config = dict(
    num_hidden_layers=14,
    experts_per_token=2,
    d_expert=240,
    d_shared_expert=0,
    hidden_act='squared_relu',
    router_score='softmax',
    balance_bias=False,
    vocab_size=8192,
    norm='rmsnorm',
    max_seq_len=1024,
    train_tokens=448700000,
    dataset='wikipedia_en',
)
Below are experts of layer 11 (counted from 0) of a mixture-of-experts language model. Rows are named router (the router's row for the expert) and show model dimensions 392-447. Each number is 128 + 24 x the weight over its row's rms, rounded and kept within 0 to 255. Numbers have three digits each.
After each expert's rows: "comes after" lists some tokens at least twice as common just before its tokens as in all text. This comes from a sample of Wikipedia text that the model never trained on. Tokens count by the router's weight.

# expert 25
router:082124108100105107134131119130155104121121111109117124136145140092127157120123096144113100097160148114153165127146120121134107141152084116130126099142088135122090146137
comes after: " ", "-", " (", " \"", ":", " by"

# expert 9
router:097130132152154140105120147144134115130139113126124184157146132112136101067144089151132151196123108194106143118117129104149147132119114111154125123180144139163129118140
comes after: ",", " of", "-", ":", " (", " in"

# expert 28
router:136127159126150105087122128126076173159134098135149151152103101129136113131146061106149171106077113140127135143111103086148157103140138101118146126122117120114145142119
comes after: " of", " in", " at", "\n", " on", " to"

# expert 8
router:144136128172148123086133166139168177166119137129148142118091152146120074154125088141158144112127147147087148124100165171138124104134136135121106125140115156091126124166
comes after: "9", "0", "1", "2", "8", " Authority"

# expert 10
router:149104104150118147181155133127098103154135105108158133126137093176139132077170091148159134125134139162117136167119141112152135130176120105102141174116109134140133097160
comes after: " |", "|", ";", " the", ",", ":"

# expert 3
router:151146124102156143110154160148130170103153105162129156121149136138146075117156108132129136122108130149107129176135121163124159136115114121127114126128138079101174117158
comes after: " of", " for", "'", " in", " with", " and"

# expert 24
router:145113143131121120165087096142120114112091164100162124143114115139138131152135096147153126101149095155101116141102145134139125122152118126126120138109073062150153069119
comes after: " ", "1", "2", "9", "3", " ("

# expert 2
router:103149131149130128155113105172089169175119095124142132132126147135154097145084099141113098118168126148085158138163149132161125126141093164142130123190108096131104068131
comes after: "1", "0", "2", "8", "7", "9"

# expert 14
router:093146110134093121157127141093132106149106116166097155145102161108118144149130142126129115124124104139156095129081149174078129126135118146083122149134143162094130135118
comes after: " the", " of", " and", " National", "'", " United"

# expert 21
router:158169108112091106092169095163174139094149111125118135121129174113103128158146106100128163084148155146159080096157154169133155114166124094132117122122106099134115145118
comes after: " a", " the", " of", " and", " for", " is"

# expert 15
router:129098149094108096100098093107147112123094135093145071088166159100131142103104174125127110158167069099133142092115137101117135118119108143163127139144141161145120151100
comes after: " ", "-", " \"", ":", " The", "=="

# expert 26
router:167133120148097151136135158165139109134132103119102157150120111130165133100078104151115102098132145169135131144112142112124099106109109177177121119162119071098104110126
comes after: " |", "\n", ".", ")", "==", " =="

# expert 29
router:112138133143123120098136132138160143150152133110093096120106118147131107119144135113171125106114158171105139131147150156129114117125122138105101136150129072111136077106
comes after: "0", ")", "3", "4", "5", "6"

# expert 0
router:083119122147137096130124166174150155117147139160127134111128115183161107187155146108089121093113161140113139142119090130090143166102146174161142127112141109130106142100
comes after: "-", " |", "|", " (", " was", ":"

# expert 7
router:175137139073141116135106136139111133099115168165160143142103106091130110111090109141127123114130090162132151159115094143107135132160126126074120120121121083160174107121
comes after: " ", "1", " (", "2", "–", "3"

# expert 20
router:151154104132113146173072147112113155119143144115134121163133097143153078147122108106109176162147126143157132143108122122180172122152101105104118107147137140145146157164
comes after: " |", "\n", "|", " M", " N", "N"